Experts of a small language model: 6312 steps.
Below are experts of layer 7 (counted from 0) of a mixture-of-experts language model. Rows are named router (the router's row for the expert), gate (a neuron's input weights, with its number), up (a neuron's input weights, with its number) and show model dimensions 0-191. Each number is 128 + 32 x the weight over its row's rms, rounded and kept within 0 to 255. Numbers have three digits each.
After each expert's rows: a language model's description of what the expert responds to. This comes from a sample of Wikipedia text that the model never trained on.

# expert 35
router:127115105089177092095106144098155114118182104151136152158108153138123175124174090078171098122135164129147115109109157138128128145173089154182128127127148133153126113152074176121137172113120160134125112143158140095082114150192137171114229142143098157138150126199050112119158143100140156131214096074159128135125133148104110118143133155087056129101077083103170145131102140116166110104145090160148111117092166094074180114110108158111154150109141161137084134061222088126084129114148131152112174116156115142182080133141144165050106157126099171130165162190130199105132104074152099135
gate1:124120077142197099100141161108123103143098138215114104129134123121092056125103139125139193100167100108114155122169103129054147113099169146198155109167134126113135143126131176127111170156163174060107141107145103112248156187134099150123154100131131167107155160150137148158113156073104178145164104124146136096118150096138128103124130179159110043068163141096152138123112104179141043152086140106155151092119134109115197113120109129123118046114093075123046131114147108092096125121152121160118185131168117114165109131114169148154153143098081144111115150130150138102120178079134132139
up1:127160134150118121091058119176095128123134116080184164209113150157086103109099173101110193121111098114132140121062117077094163072149069107042149166140066130196130091085195142175161158145090074101143165103088107135138125078143126116138109152127160098121097096070124174138137104160177116147142136125086123149131113112054150149102169102087178110182102111136078156088121109161107159170114146104099158167171163180094161098144152157145165132090124121119130091146127114157120134108135139160136099125097148128119115190129122137127075067146169113113098182154088155168125167144090125077
Description: Conjunctions and connectives. Coordinating words linking list items or clauses, such as and, or, , and, but, , which, who, often after plural nouns.

# expert 27
router:120150135091121183100064179132168097127185184132114223129133145136073106156124121086162151165148170096106097151092100102151118057143124092091139106155117122151150115136086181183135155154135130112154160121184111106125146044165079136129150117097156146122151083066139161116123126110166115133085129172166163143133116140068165133136138129154096137133150079142130090164071113109152133036175100174145156138154246068129157103135136104122105141106146123119146149119167132096149156095120163158146102119124089141139139139156138138153085152088145140069165198166161136103067172150104109109
gate0:126152125123161111116088189129144153151122119172127139134115120132110197188128143112099100164141126112108125087081145115176093113153188129125146132179161154180097164072123174116100084123104119146070148165138090161076147093183130159161132134115099188152131084168090098157158097121116145112124116117130174105062139096154147146138081142091146118105106082126207140153094108116167137139227133184141123179116125113151178145191144102039148166084103152118124142107134107103135094114066153122061095111186097065207110115091138113107168165107159138129140133206139131092128147129155126142
up0:093129144138167107102138083128116125110144133215108086106098074155098201150131109112124118091124124065124098121067135138150094079145158115134122160119197179151132106078139137066130102109075130129087152163114149205072138117148133141139181074109087172158106083151075111169197152146135109086111139077096111138101154110219100112120146108135112127176087083127168135124116130092106138122118079136148085176145067127078170160128146120101091061116177164110161151148147114104135085089135160154064097128140088075087112103116147171136156145068121167111170136151135113116124183124122077136
Description: Time prepositions before dates. Prepositions and spaces leading into dates or years, such as In, By, during the, until, since, and month names before years.

# expert 0
router:156094139102153130141099126152148171212165165105109111155111145109126228142130103110131102090199124147106107148132159134119110147160081163142109171169160151115113067157096178126135142191111068111129104120186157115094122148138116120145153110178170157159128089148134164133129166166131096153133107097123093135128110134104136187134173163093091100132155109143164134159075107140149132100159078177115194096130174117129174146114106121208120136059150163056153121096117111111094149102083093079082145116170141146090144115121080157131141118085171143118167222136078194142133137137198093110
gate0:175076191182168168087135164125147137141130142142098156102107169154063151110115115064100101174098125126098189122135127128154155113145088126128049103152122168161115154039149120138077126148052094117203130144156127140129149101194072123135113184151132122076121119113174131127086145120136128137163080134144083153143147167106116133117138089174110142131101134081159129163127162113095119137143135148156168112148137108133179175086093149131092162133154102136151122099121081116045118097081135120152121130122171170134138189174090216105161142083131110089181130153124118101210133123132107056
up0:159108068117128118173145062131123090157117095113162110164167082136112126198134153115115182099112162102158186097134159098119110085136158107111145167074157112073184058152128110132148150188081128197108146117109170118174149147160136147142126171161071073170063113167163149191160143146094166150185111151109144161145103158140073162161169077105149141188117110087150113148165086151123110164130156046171133142109127144101166080113122095164119107130078159122089106096133176129191100118114126157075106121157108183128131184105119104125107118133143107154115106125125149157203085129099126134
Description: Plural s and suffixes. Word-final pieces inside a word, mostly plural or inner s, also ing, ers, es: Gun-s-moke, law-s, Pot-ters, Tr-uss.

# expert 3
router:150117130103071115141066162067144102142104190084109156095131150100138136121149126123129070137117096139118150085113193075112103103125137106156085094197180128088151135135094120133174127157084099131176105091159134143116109135117143134108185120082150139134153128149094144087171191112169130136121103180171124112165172182099184139123079092148058139141152070144121126134105139097154134118169127178134138150148178099130124151140058125131099144105153102060116172076170050145101146129185132122106199124108158135133146113208078168089138202145180176150158155098146163104146141088151114108
gate1:138180133161106158126144076125112117069150090111118096169137158145120125095135130136133124159131130124208153115124119094122112076143121140092129112159114115131099115087173096137073127124119140115173096143174208170183189152151121194116130114143153095145157111116138138182140195139097146186121122150138198099161123106065183105186173153124143165111120156097075093125135123184088181164094199143151138079142112114183089143124130098107107090099090165124096148159083134081177175134114131184171108135087116155092148137159091164114188137172124156072077115147170100118097091096066093099
up1:145101123142108118153146058109205172105106055088154148142154196157140165133086146105129172169138221173166137175139173136153144143160145117072124131120177152165118131161179136173110140101113085102122175141162118165094111105179133099174115118150111131158098205152088099090145092166099166222094141120152101102166091070129145125156125142102128189133123170127109171150180115129089172125084116152108134113165147117170143124112130187130143146136155122092126146133099126087088101141093194087156124092086143169108099084111115113130096140202146126159068112136092112127105096094099141176
Description: Infobox separators and rail. Line breaks, dashes and slashes in infobox lists, taxonomy entries, coordinates and ranges (1992–96, °W), plus words like railway, develop, pay.

# expert 22
router:125104126132158138101150130109149097108161184117103132179121180113149178104117144137146102082117136114139103144133147108120124125172102145129097117142160110097152120167113155188126152156165120114182067120169075134111102156164100103199138105105167077180146120160094091096124150045113154127106137117133135109168116161115185143130083182098127189089122121057177183174118134125174123089173102155179163149080149120101117126154102159146133143072197077158108151090119147122136208111170145109127212096124083159093080086199168120115133174106135142200152112135151163096152069110156099136
gate0:161112154134149130154100160115142148133143127130187116097082105187157151161177103133090157159142068069083157080140145116111145102132111191124055157227124111114108164167147139098109084117049089111132226203165139104110123113129139148153134159140122121128158072113204097094135099127145142165134145112133079137123114135101111153092095187176141124141178157134099100192119153146196099119170169137119101168133154152163105179149111155162109069095160104160122097156147135177132157140184112119153069095144080125130096099148156129105123160157110117146160147165069126164148088093121103151
up0:170160100085126168139187064164175128130207138170114099137127147132139142104109135142139099077120140130163109161112189114176125124112094119129140128122119119112174117109058136129102130118182119140097117136116171095116116095143117146119154101144153159115120156171078221126149169154076125109076122104108139046185108113159091161137165097094125090099096117180154162107120092114113180109096148112087119147091099125125155139120091085132171169157140117086090149165129129021102147087093143185110114195145176144170132156107127084101114147129110213092055122100113120143050142166108121119
Description: Word-internal stem pieces. Middle and end pieces of technical, biological and medical words, such as tox, ney, ium, or, and material nouns like water, stone, wood.

# expert 37
router:078143110128114145116075147110177139174133141149085152145094123174169144142092146106122113125136128127109220160082193126119104102161123126110144058087164149138138102137119126104163138195114123134160121177145145136120079099150162123132125157143124107196157123162090149076170130064147075128131109132171145150148131115103145151140140153112123180074133079100211123128102152142153165111136127139136152144145139112064188124132094089154097073098173081193087110065144079116144164125129126130122208171170040152158117169146105149112075171116173184114132158134103170082171094140115070116
gate1:105141140186146102113152171072175123112185113098103161142106170185172082104089145124110159090148089138121127093104151109129070117175112110113119139135109086134144156203103185168080154109165126086109163091206181195092135128152113101086128129097041099103133142068145097082082126089138143081158124184079104100142139140170108185143132119132110122117124178173093147131136117122109124107112066162173118112096177135102124123114102190099090212102146153161108105140116152138122196133133110076161065092129127100059105102134125136173143163114134149146129167132068100107149118099126116140
up1:090169149176130124148137108080177139114140091152081146147129145171165102085093163159102166110108148145130085089059129122176072120135096148131105067138179102114153138182099173122111096120151118098126156111151163246108141107087114096083110134105070124136106099108158092107118141110139158088129180168101108133164130187176097132123158130144151114091133175164101113141137152073105077145079079150103136099095145149102162136140092146118133154109166149175094058153079146109104151152146096089156046100087136129077119125130125170204123162106097132182121160113088079075091133121108102182
Description: Apostrophes and acronyms. Apostrophes and quote marks in contractions and possessives (I've, o'clock), plus capital-letter acronym pieces like BC, BS, FA, and al.

# expert 20
router:036137163156155096127075158090132102179122127173113163175091186136145099123119176121157127080152083101180107128131201132157137060179090115107133111092112117099156131176061127132165106198108136153140130161156136144135094112119112099108140092161202154137148090149085126130160139081127164105138076159137124095071110115135157110138130117093050141119176165131121083134087168167106157143138138088171186149108168128125151158088150116143140138134154128122103047105172137170121140125216148101122086132143040149132133161128109119091107190163145175150162164162150110119158143152125084133
gate0:096139144162127108110155158155146157169103205136062163144167171074107170082166065106074125135163072114092162094082111131138111107140128151171074117146136119122136149118129129180126121156159159145189143135131107115094150085081093112143130159150091146124220142113070111104092113101137162149099107118191146155163110214144156101158091111147098148140116182143183147171132095106154108116136082147138145170117111181161102129143133125071024185130145078129196149089122175149127165108193086113084141114120125127129116151161135118096133105128141082127167145147102182155108151093153132075
up0:162142138108136095045120111110088048210123138127123172100118089128151155152087085165154098203150174127106158184124159137101163116112120071184124109129147126154112127071168104094099137096084052111137161076037177164187126179113139173144140126136054112132109108117158120183144140119096111134106135136147155147108145151131126114133160111102102100148151102169098081113143212144102187159117117171136161178098109135133134114146118099144143170152128137172170159162089099145106142176131110115094137146157131129134099116153134134148144108137177133126073091085097131132172189144030118117
Description: Sh and consonant pieces. Consonant pieces such as sh, l, d, w inside words, often in sports careers (red-sh-irted, shutouts) and transliterated names.

# expert 8
router:073090137090154101141154140124196148123141128163154161111149150073150129127164161122163127102114128145126152124103141160163085162167155097128118127223158116129112070151139139101169116128171120160138081108147127126086090095157129158170216112147175116138152109108107120075109122115108131120153166135161197136208179080100113165163077091089125075133155120086125115146122128142136116139086098094182150107095238117096121138110149138159109078114202097136177156121189102136087150095159127119062188144127131127133059103159128131163153147062113148094158095088129173142187117146123131134
gate1:121107104131109154176059136106126167103125105149149156136113150109152114143119181159100112188083130087105163110140198076144132153086170167099128096111150115174170091126185175082130132154178164127159127143103184134082106160161130156149167151143173153170122121109143154121117130202115168137119146116218145133115153166120096162090119154118126149091141127143125134133184139186149138145112104115159119070173173166067179102101136136118072170182165096117129154161207095171160111136101070109136168160121153186113138144092117131060167186150129142127111159120108077149176131087161119054
up1:138113114109129144176120119137094133089125182160120152132119162134162113086168135158164101123141115122080130066112231109048085169115113208136106087133140122137151076127108143106113157127157136140116145178105112146119098114149122138101147091152094078134103097111118137075129148190109088112071162083133118133143092131129066145112095096111110091210104131142164171169136071108116124159111048112175140159157143155128176128186165118167134132102109067088111144135170119149112115109073097159065143126114091188091147118155117089083138143145165138130151171168093113187129108075211107075
Description: Infobox and taxobox fields. Field labels, punctuation and values in infoboxes, taxonomy lists and coordinates, such as Phylum: Bacill-ota, Born:, degree and minute marks.

# expert 33
router:126160081088155156156125163140147132176152178090101118129083140122137144121134098133178110075196185139146087150093239137078149151196097173138097127170103146134153093161080185123157109122108162129126098115149144124113098147131075139094169171104114146166137130145101135114150154126169076122153109091154104078193094114077122129059140161126096110121186063177123200114114136088179143112153083125099178158173166127126158180090137134110182114077177143142128074103112133133104117134112123112115121172119141181101096107146125112176145117107148059143085148140149146107145135097180092068
gate4:109168122083146141138161122138138141148130130127116089139154169089094081088079171130151122123104146129103112088187153095135181169101137185085153145164148181141164139112103153114145064108154104142166143188062182118099130122202122123159082096137125184097177089099145149044136106122083181218119082094136117144127131106137129146127109060122088171132136108170173192115110123141138134118060171089104118184148112152137108114106152183146137133134169111147096172071159157116149124109092139128133101131069160196135083110027166144153174102131116142095114128129127136121085106093108107132
up4:162110108116132158100157114132123092085174133121130163128137153120166126165091142086101108155120133123131116133158157128132165142095170121165119147161134122105077120163114108049122081128059092120153137169133122150144110147157149136177176149081195101145173156164148127070117148132113206218094131062144148111125131091106100162078175121098140109091093124142200083077130132145137149154102177058141161113217135132115126138064131132150142168120165156092113076112151186143089059148117151143062115135107146111158118116127176080155104116156135128099041088148119116122131182122083069100
Description: Plural noun endings. Plural suffixes on nouns such as -s, -ions, -ers, -ings, -ians, plus they and are, e.g. musicians, arrangements, Patrons.

# expert 29
router:074141141154133148058095137140181094175138142147064099165114125073101101159185135099192144137172142086135103154172126083160088106170142169109097126166138190120087099147154150129191130173156096125118112121118128150132135116208101127137131107136140132182200143116101133120130147162102141122161118074151127094150213113116155128113172153128103113100163107139126135190069126166156138094141171148173177160061166098118158148117119144120168114144118120106150186137101084127068184139108103134134117147096059106137166086144158151105169138100158145081123146185084145073103076111081114061
gate1:122129078147112144131069130175139111204171178145092147132122181088141126170128114113135170142169157130159072141138093164156140167168129101152138088122159100149081099158104080166170160140130135182147072174129083134130105107134134085211171174182162110174129072128079147180103158083090094116073085161119134100183105116080177171108093092124121130150157127172197131125108144111133153151135065138126081154154125072168108121102125093135164115062162086131132201153127082130135138189100120149148140114157085088188111115142151156092160135111104162113121098140112184109118136149134079150
up1:105072132092115136167049156106081139203170117116095155122082164141157151135115129122086162124119088160163091152138152099108080131156136163187107078148148174144171179180111154066109177150123157167139142127130143103109122104149146105123102165118148143156140069162154128170125090121092153127138091147170137070182116100157142113103115126095188072203180173103109130089112130026140167133131136123119118151098113177118124169096114175130086096109162127098148123129132129112116049183132103125149138153130179112130177083068151167121152151100102087095086087087103132102060148144162130164
Description: Name and word openers. Word starts like Tr, Gr, Gu, reg after "of the", especially church and Catholic place names, e.g. Trinidade, Trastevere.

# expert 10
router:124135110161164094164114116097187117119176153159136157187074174102115221114167150137142100105118098152141167178114171108133096120171148128185126181131147163119169141149114135125148120182106152112140147180198135132094089113169185115092135092138166060155128087097123113112172113106104116151104102112125106124095162144111103137108100116171144136077094076125145147145098142111144174050162060169156145122140208153116124160089113154115109140102172089218123068123149085135113101179096136117128227112106137113157185161144143124108096139104163149086132135174119124088100116184137142157
gate1:120059150109107205155128106166131170127159207139133153155117099156096137105141149125181197118138109133154105191084145122148147112144123166117095131162120133127148073161146153158141101108112093040162170104167136104119148155104107110171116074129090113132083142135091197107153119086076122194096182156122097108194134117078093165119169131106099116185107174160116083072111128103122126140073150167089120136146128057131110107174096113098142126133158097117106080083170150083159100145086207154130145132139089160162075083179154096147063152145129159105141135136153129142116173115136120168
up1:135186122135116126094128160120134084154145125096084110159153168127177108166095119105108116191133172118111088133179118158132112113163133101122095096148130099127108131112122126123164127174150121153072111086062141160100163052178062112103140159124132129092164123200143139121072124172184185064178137156124172135117112138160182135123175165147134129098184114134187150127151150117179111115168109109133117126067121150113165138093167116144137097168083157088170215131101159165083129121187073127142108137137118148113151178049145132098170134090144106155148123178084154089161045102116085102
Description: List dashes, word prefixes. Dashes opening bullet-list lines, plus word-initial prefix pieces such as ex, im, inf, dep, ref, and the f of LaTeX \frac.

# expert 16
router:150114123127142018153131182097182081127109158143099115170135108114088087120156173123117069155183154096141179143139141124124084182154128201167090105121160117104119065150115178157145126210107116129160124183170123105154123079120169130107133136099156140099147090174090138055150178131164136087175145167137140087113162139090168191114135149113112107161129107135173129119075167149145136096114117121130165111127218093129120140120093140122110166108175108117141105167153145179114138109126105055118140122170105147231071141144120140130142091114117099095114157139147207109140133152144130098
gate1:082137097170122158122098151144175110094111138144162094121141120138119177104094142049134059148169139153127135170167170159124111158199113101094110170146183121147045157115083091127191088098099159183104118123124088096117099101132077138136152103142153139148190133141102129130185145156075142133155163125139085143146113166139130143107104143133135099161125161126143144157143180059138106196135102161130162094110123138088098145091089125142181128123126140065146226086102091146090150116083122085128184089195128129177138177106125185068092121089147148122129138142156119046124109110164156135
up1:186143117132072132098119168112122111147110132145102161134131138112114179122158079128150165135118146139182171158107105140120097105131129102105143130135084084133153147156166115128140121172114108089113165099132089211048105127116095063137125146088061092135157174090097149132131116096170140144158129078157143105077121132162194195161166099148148118150095174128157129153099093151129133094039161157191108087171130100184163158116171147094111072096142088122100178132123142142104091126161161132082103057111076117101070108139124096184177150097182161135112142173075098115114101062089147118
Description: Foreign script, dist/co stems. Starting pieces like dist, co, cont, ret, and Thai, Devanagari or Cyrillic bytes, also numbers inside table rows and coordinates.

# expert 14
router:178060144170192155156155151101174114148147105101171137137131160114176166141163128134143131148169123100163185099139185094093102132193119103143117168176117154129123098115068144097141105166114121133136150150134080093147080145155104062202116180135137107115162091141119110133146179078133166147199086148171140124144124128104155162161097116093166129136149144110205191178106145140213155133182156174133174114142150079098177096089119109095128128131136160154135175109168164171120158120134104105162113126194081185082143107205172177126127145111158114146107132125120158091172114123109113111
gate0:110112127108138146105133142112129129092125137116100093135174123115109136100125081128078147137126141126097195102145123094142130128159133132143126112075217083106093130138096171178178140161117110102136165107150109127125135161135062140079193180112113085200161061114128073096085062136095176105108187172067122135126152157158186213162141127125170131140147150167127139095164151097129108133118113140092106139158180035132152122143104125167094135059125116146109145152127140091077111138097106131127173104153115200126135137160150114102138151131172198196083091125195115106178110164126086099
up0:152116106096125106153072120157148122169143092120137197128089161116089144147152168147107109139093142197144115107102091166123135137119117146127092121161119170160126100142096128082158118097163139132058079088101106142081182083118146109158110041081139149099092182124144166164190130165132082139140021140188157118138139073099115073147109121101135048121086118108113107165105114154146137194114140071165091098107116186173146168056150100096169145157148145163118126116128122155164133145170177139101045158121114107162165138083132126160118158105110093076136121170103097125113127151123123160
Description: Institutional common nouns. Abstract organizational nouns and their pieces, such as system, program, company, law, fund, project, business, plus of / of the.

# expert 4
router:121110110135177127132049141107164087175095174114166127161148125134176127074149165112148106141104152164114135136163115100075081070195126139122065145165177117086124117148138110157187106109119177080188151144192074172133121136148121123167100112113158104126142108167086190132127114107128071174129127092122092150140147110113145171134132177128079124118145126093111127147049070107157112157131161098147190165111158128115208113128105114078069109079182106080135109053097132117092117110134188130146156153166137140171113137188124161088125140147082090106118138151061179129143141157133130082
gate2:113102184144177122170101103099142136100108140080084121102125135145108101145139117092146129159151172083146091097102176145141093107144182195129121150161106110128080064141106111115109091136138092119159088131149113131103173071074112180117103154084148160181123139091152126154185097101170123098165155088112133146214086122113141120158139109055176066101114110112139177123116126127230064191132088093093094043132133147136119152146100167162120161125104143140144166152130115142119116217095153148141139080151096100166120120126150136183095122101108144174124172161103140166100113125185079139
up2:145140094143087175127131118164143078154108181149144128153122080128098118101107128135153097116122022115143150138191109104133144135140031132124163114105134118158171201113141121180152136091132133101116188135112111118112117148162092142105154104154119107096167087164117120067075148133104196154098139157094125102092154126078110192125070157158089120119134166172150082167102138139089155113132146195133129177148116099124123138102156030128112059077126104106089139132130153133103120093149119097171080169092114110082156153129143153064123107157229094107106132168112126147151139126148190089
Description: Place-name stems. Word-initial or middle pieces of country and place names, mostly before a vowel ending, such as Indones, Croat, Colomb, Gu-ine-a, Ug-and-ans.

# expert 11
router:089117132104146184115089158116133110142155145118133154177084137128173138122181105173136128100128150109133165120115147140101124108172121144108103112149103166094121020167110246152163143135099103115143171126143109139131095086193124118120104155126158148139150148126039125094148172118149095120145123160168062171137110135092123154120168154156086079156139128148125165138111112092108111082172155145139115150131174075127175139086073086105145065070131082161126158093182138151080167140191129151188150167141079132170134108147136168133090192095105164115119124158143208101145078114111088134
gate1:136156130086127124170133073069123105105094146160112092160160162106174129153138133039219070136095159092182097127165139108106151160111154085135138154149085140150179168070121130141127098116148146123175114083121165115143114125132157137128156147093137042143145085163154122131166111106152083134120117180121140120131157102153149170168129136170133148129204117127180090123138102132136132173105134071079134130087144075117196092070134175124143154130184118096132170118141038063089122116089065097103198128140118154102087119155132105111109130183151096113137144045097101131143137116153124112
up1:109111131090109125089099184124188138144146140137109136128105055091117084095108148190050115142146065136145143121121148087079131168195117143077183112178136118098125135201141144112181164171164147126076120140130147157104137176131127129133148145111156132125101167126146127108038074109076173118136192110134185080154174173102137098121113113109110151140125115104130133110082166151145115116099129125166180140102137177110108184157134148184058162170148132123162153116181156195157154127124188102090108127118149089095094156169123114138143145076110148211132151174105141081106169126098154165
Description: Articles and determiners. Articles and possessive determiners starting a noun phrase, often fused with a preposition: a, the, his, its, of a, as a, is a.

# expert 36
router:123133178123097119133158111155122107193135149137165234192092139063135164123106120131144133111159130149127110153133168160062073122196162141178142135138110162141148156167127163164135159163105143131097109103200163102079125109143142118120130162093115094150162108135117126128181135107111118164170070171149174129085103094149155140125130142154064154092182090136206107188136138103184105100149153091149100175156193085074155141124104137095184098034150114146128148077163126058111139104168106098145143125188115131140074137141131133111108187106161142123136096153145143140125144126104079148
gate1:102112160167076143149112135094142122126141074127121114173148198099151138109111135155100091080124088092125183156159101088108155142158159191052096125174054129141110178127169167164144095173169081163110091167155109084121109118108124112184136159112119100129123155139148118135129120074129164093083099152087143049171107114124133216106122197151150143084121182144100163155105141139210140128179131128131135131096147134086069135102097157113094114115201106187138140101129154125110167108169142113131140171149139164117134126135147124091112124149169139158116071160086104094191117114177104202
up1:114103158100140123099101104084152122152107139124128097130145100136155148139143111133118135147092141123114112105119120126099112110156120062149188131101165179163170103133125088165139215127137184098143133109152181127162093137104137094093141169162140112128119097080091159152088118170149113141108115133177119165117141115081182196116084069146064113145162193168128090060120123169090152116069182122101124112163168102190172092089159178156112127121060157158138105159095062133144124103152122108085101110159116101104148136190128128137156171116148128066083148098177158202202170139048124127
Description: Prepositions after verbs. Prepositions after a verb or noun and before a noun phrase, such as by, in, for, as, at: aided by supervisors, at home.

# expert 12
router:095088167143143173109103184146152119162112112155101144120169131161144197197102144141126161103139136169201098122087123087055095121156109181112071152149176127093127074104114158169141163149072126055142077130138110093141118112128190147116165159132126103124121138116110150113127142098153069095140114139152134119105155131098151130062145160160130113096158136112148162163148137156135092124107147103153138132139255158094188127113107158110151177131133129103069122067160075091126149071143123146129141135169118178167156146143105203174081075168099142174166149117133129120150069100136077135
gate0:102112118109097148157165071124142163080195117107125161144149158187087135115117090141099132133112093115115152107130116167098213122137101090118151147118134097163100107108095085119127116124092085108125113137144069127198118117078124157118135109088138113088081102103090146074090140139150126199124174154138046130147081107125115102077212123155140078113097158127128159150145102092148089093143055139147137089158106164218097127104128156083136135094078076189144111130128079160159142075125183091083151089146109102139167119127098094178159104055133088129072131111125127128120146068154102103
up0:181148185154150166103117193059124146121083129132146124181109135113136127128114137103107081141172181123138082151157139178131077133139112101109188118118126104107200179169136115130164204080111150199116072099090164105085072187165103095134136120117089113122159091148133140122146087154166101059082134140164099152107088112086150167166081126176134167194103119080148131153140144134118152123085089149131100185166141079161156168118136132098153137155106181128144104127077161078150149117100135114152127132137143112109152088166112071112141095138120158093062087173154130159182074176136136154
Description: Sports tables and stats. Separators, line breaks and short words in sports results, rosters and census tables, such as at Rice, W/L cells, % of the.

# expert 18
router:126082071095153101084067155141162110152127140133114147166138158121134170103170093110103081154073157151197100138050140147122087137132154166139182074156165132098119071140064110159174187151156102105135066103127106102149132125163132144129143165135172147171130079098088151089139146106156094146118120096084106152083179188143185165118104161159152128137171154112133083145097175138158113133145115140184201170166220105116202167078130108159163163137116161133114134090162113141141130123149141127101137099173102127118174132108150169102131160082124186114133152150095118103191083165137112117
gate3:096145122105176152174103138103179110186138147103139144113094185117096165123085119110165070123112142142075174123113132098179117148137092147149153098106160072094107100137124117126160143178116058127087140138117082100124106151205185090163084130146115055104102084180158145105088167113137101099102108106072102097139114200092154103162108117122051147114116113133114172171151159159156101160149123143123145121060122100152145133152111203106096145104165123183151118061115165121077109066148162124113080155137134161074108092146205123113159134072146081091093125086156120130101119140106104088
up3:127125102085145118190116105133135115177146113104129144126110150137139115070133108060152129163115155121106229185129112099170119160121060179118171121140151126134104084149148102102108162195094073118062116104123130146154144178190160099122131046159117092124143074164185114092107102117152111111141096103046061114143141139088149099092124115101127154154162188132141129145171165151132127164117109105151161065112098118184207154119133178121129120131125129100162131128150141167086113090184145113132097136106103180085143089153196105102178131096087096074106111122125075128159069135113135110
Description: Years and sports competitions. The leading 1 of years in lists and tables, line breaks closing list entries, and competition words like national, playoff, World Cup, Olympics.

# expert 25
router:063108111145138173100164163099136141140174107151052160154102133123128112136111157079121107147129164132120164174089177110109104141124147123147120097088112108095130092170159149102150154219095179094108092156176112152124083140177150094151192146110151134206143076129150112118075155105056135143152077160108107160107088122078175123150136130045132131115166119161151093150151140070183139096159128188089175135126182120075154125144094149087139084117169128184101085116176118107122117171149121123111180153176120130114105133170117186152062129140132136120111151169150152105127080121063166098
gate1:101106112163164150105100093137096128053131107121136168150133116102061118161186172142109135064152042100113114142131138191113120118154179049092183140104131102098104139154100135142117094149081143117185123149089125087130181133182122063108146133163186127163176166107128119086159147069101151118185124132188163182080143097164106062151103119126102170192130159120114120150097182099214148086135113175186134123114173136084120171125115114165132098132127080122116146169162099118108151112145098166140185103177118122098135100121131148126156148116157173069148123129114182137151104149119140143
up1:135207175157135130167103146123130143155150131088143110137137110130118108156162158135148117079131174122117121103101105119154107126179094145093106151126125112127103130091168068092132141158097126142123180118107067104121156165094075094158189159085168132093218130096154123138109126089106160162125106109146129165189109158105167149091134083153183190149060206193172132198162142083122106081129108118084092114157144081154134109153198141070107145136122192120158114131132157205163101130132092155118176058158130163157120097166098096065164165132114098144081117117127097105143090132127139115
Description: Quotation marks, verb starts. Closing and opening quotation marks around song titles and quotes, plus verb openings like sl, rem, qu, announced, said.

# expert 26
router:090106120089134151109054073162162075156161150153137117144108108070149153115191165156138126067116120073175154117098156066113139101159143148151171149169164119117168130171098128189156102186109168071160076156195138104102072121121152179177127152143175128121141135120122165127157146078116088128133133163144094093111110088064139125112103155140120156138134013074158126125063111103130158075121118203105145145111170119144126135123124117161181092131143145116073172071177106141115184141159150118139108130151109090138153117127195167129083154118125117119107181125159151143124088104108127155
gate0:143132154114135165107052167112096182156145114130150159100159133180073143137165102168156086173116183140135161146117095141184140136131050161065151136116107129086218113144160157161135078113058116126162161148103132112129165110142116175175159146129107164140149155108129164091122139095154137148165141162152164126117119122114086105146113174136127098164150155126124141122143120035109135088083172135151153104165116114137131148115121107114123131133125132114169119108173128082068107090125103078135106129168132067092091209165124110135143084143087127071122144123065109067112111020178079176
up0:158121150151097145159151135159143117118137164154098170047127130180106094096150080124039182114089133168126098185146194116121133145185131132158116116198134085109131099215143106087137134106150097059046135117199134109163129154154122187180136160080146178169111117179117082110158154169076125140117154113166138127152141118148110111142145139156146117107192062098178100070129107179123110095112159096156135097186103125127069109102130134086132089170141082103081098149149144092091111131104183110101147134127155118137129108137109174150093096166094129124152116128117123119129123114106121047
Description: Creative work nouns. Nouns for media works and their reviews, such as song, episode, film, book, album, score, usually after the or opening quotes.

# expert 30
router:120113156089152175099137125106162120187134198108107150149107170142128092092145136149185115144143070126159164126094200043142129071179129164094130176151198131090157086180144144168159117145125115132110067098157210094126104097141095142134138196122130119130080097168042127119113141134129130157133164130146151152099135126160129169124142206164084070140143122166149087083069089145137106104163103134101140172113165064123141118099094101137120091144134135158137148109151063174143225122107102143092158175138105126124122125136138134089126137163130199133089123118137167121136088150123087155
gate9:148122127147211100121085133106167160104175094179168115127184112127134166172150103177127141077122169066154143130148143081128073152172123147039165117129147147090169069122105113128075131137123129023142074107179127102084115143125144158154159130154142120167101138117148136116140099106116110114183137121134176227133088118135153123083138140105167055124100130137099139179125164087111132111139098091132161122177180171105193107124125126128097139143099132076091120139161117120099126075167052093077130158115110107135111117173122094126103120115055146103138091116167134166164170104132100167
up9:153120073117060150069121157147144144156108140100160135106075141173131100106149169092132171132113163120088101133113084171100174134094137115177117150144091101125124160155110132128215123120057114143107223144109130172203193111100154085097115137091068119167163106126143112155090199076124099126098149166182091080166157159117170177118148117144161197083090138136166160121117145129152138143093164132159114122111103112154143111137120152085100124131166137139166121102139097146105121131122120109135082106173178158187138148121160168075191124058148093111131147110090144088099120141117133041
Description: Past participles and action verbs. Past-tense or participle verbs and ed/ing/ated endings after was, to, also, such as made, published, called, founded, written.

# expert 32
router:065127144123197162114087155111167128152134150139154148159126144073157192159082146138097062119180093150112171116082190112150110163188185134106104093141126144072119081142142140101180146154098128140134157158141097157131122187138160139196171149137152108172156087124103114087146137106184124184186142166124143158151162127132195151088077187110099141095147091131142156168083161098174133141143079100148165171131185148153215153150126072108136107092118114175145118105205135165133156128119179153103172149144095113134170106155117106079088135108115163123162133121151178130129154109119085110
gate4:085166184108177094164146114139080146122132150148096148103137177088156117121173153087141136170141164129160140162183129100061072123073151148137164113067110194079141152172097112184156162101129179094154102081163121154109168139143141135125152063072133150180112082091119159105109119062076131109173122114137142194080186128108157147169160127163094128120209128168116171120122107164144131153114126110114147117108149076152166097111165134133161140151095110090148152153158108195119068081207169157170148133137150116133145116116148138154096146143092108135117162161107126108125055154122077096
up4:107138153136148109134106116161123114155109148201121111088154076124119187138128148099166050096133117154122132121144133124126086150119127112102102142166187130119118109144129143183104089116108129136170098137182137143100167141119170106155149091228124082160142114127182160149138123125092096112155141142132170142126191174056105041082066171129110172144114126108056216097166154148094080109148128145104174168090117138115061195143129108117143066123113170056110183108156157165186122084129146113096141106127142141214099144099119102135131099150162165163131129131151097119151149081130132122
Description: Abbreviations and short stems. Short word-start pieces and unit abbreviations such as pl-ates, dr, km, FM, UTC, often in infobox lists, schedules and sports records.

# expert 17
router:034125119088149105102107118115152101102155133121089132127135186141105049175183119185083116165129120156137132068112154110157108136190152189147081101104178119066090134150098122096142192106133100105164168102151142128105124087114129095159156109125101110065172132159102089137117147105106131096129119144135158155096172112094118169136097157129087097123112059174127098136145129134119168098143137113116195122154174111144124195060119216141105104101162110139103157061135154154177142128121116127152192107152119142097157131177136158121055147154145165165153184158114138127128062125119130050
gate1:131152116123106146159129141114150141114165163152173122134085125150067111095151109099113100137153111147131127140134115072154156132135171127093106147193166086075156118126119199181095170075172074116145065093161102135147133126155099160161161145158157114124103075100176121095099038122106093113112137148110165170073127111093119129159174114104104079098183125052049154143075153159146117100123145130171151138172148134106135162076130144138084147045105127164086107134152142105125100135101045100122117083120138071112127092168180139195093163146143130123142182137093132197144098096116167135
up1:112090099177122139139072103141113153118141098161129145132178096154094100126124101060165129119084125128139163122104174150084169143145094129168139130171158145155063173070137120092089182117131109114150144082111087111117065108132140166092145199129148147089168139067100130139083136162155068120134191128177089074169123116133113114129093119076166128104063132132132115127161154102170172072157143142088112165214141114141155084130119162091122054140182103127129170090126136090100195107098110079147163161111133130161147095143157132158134114162117064088215140141147092143114090097115139079
Description: Latinate stems before suffixes. Word stems ending just before suffixes like -ation or -ate, e.g. particip, associ, investig, indic, and the i in appreciation.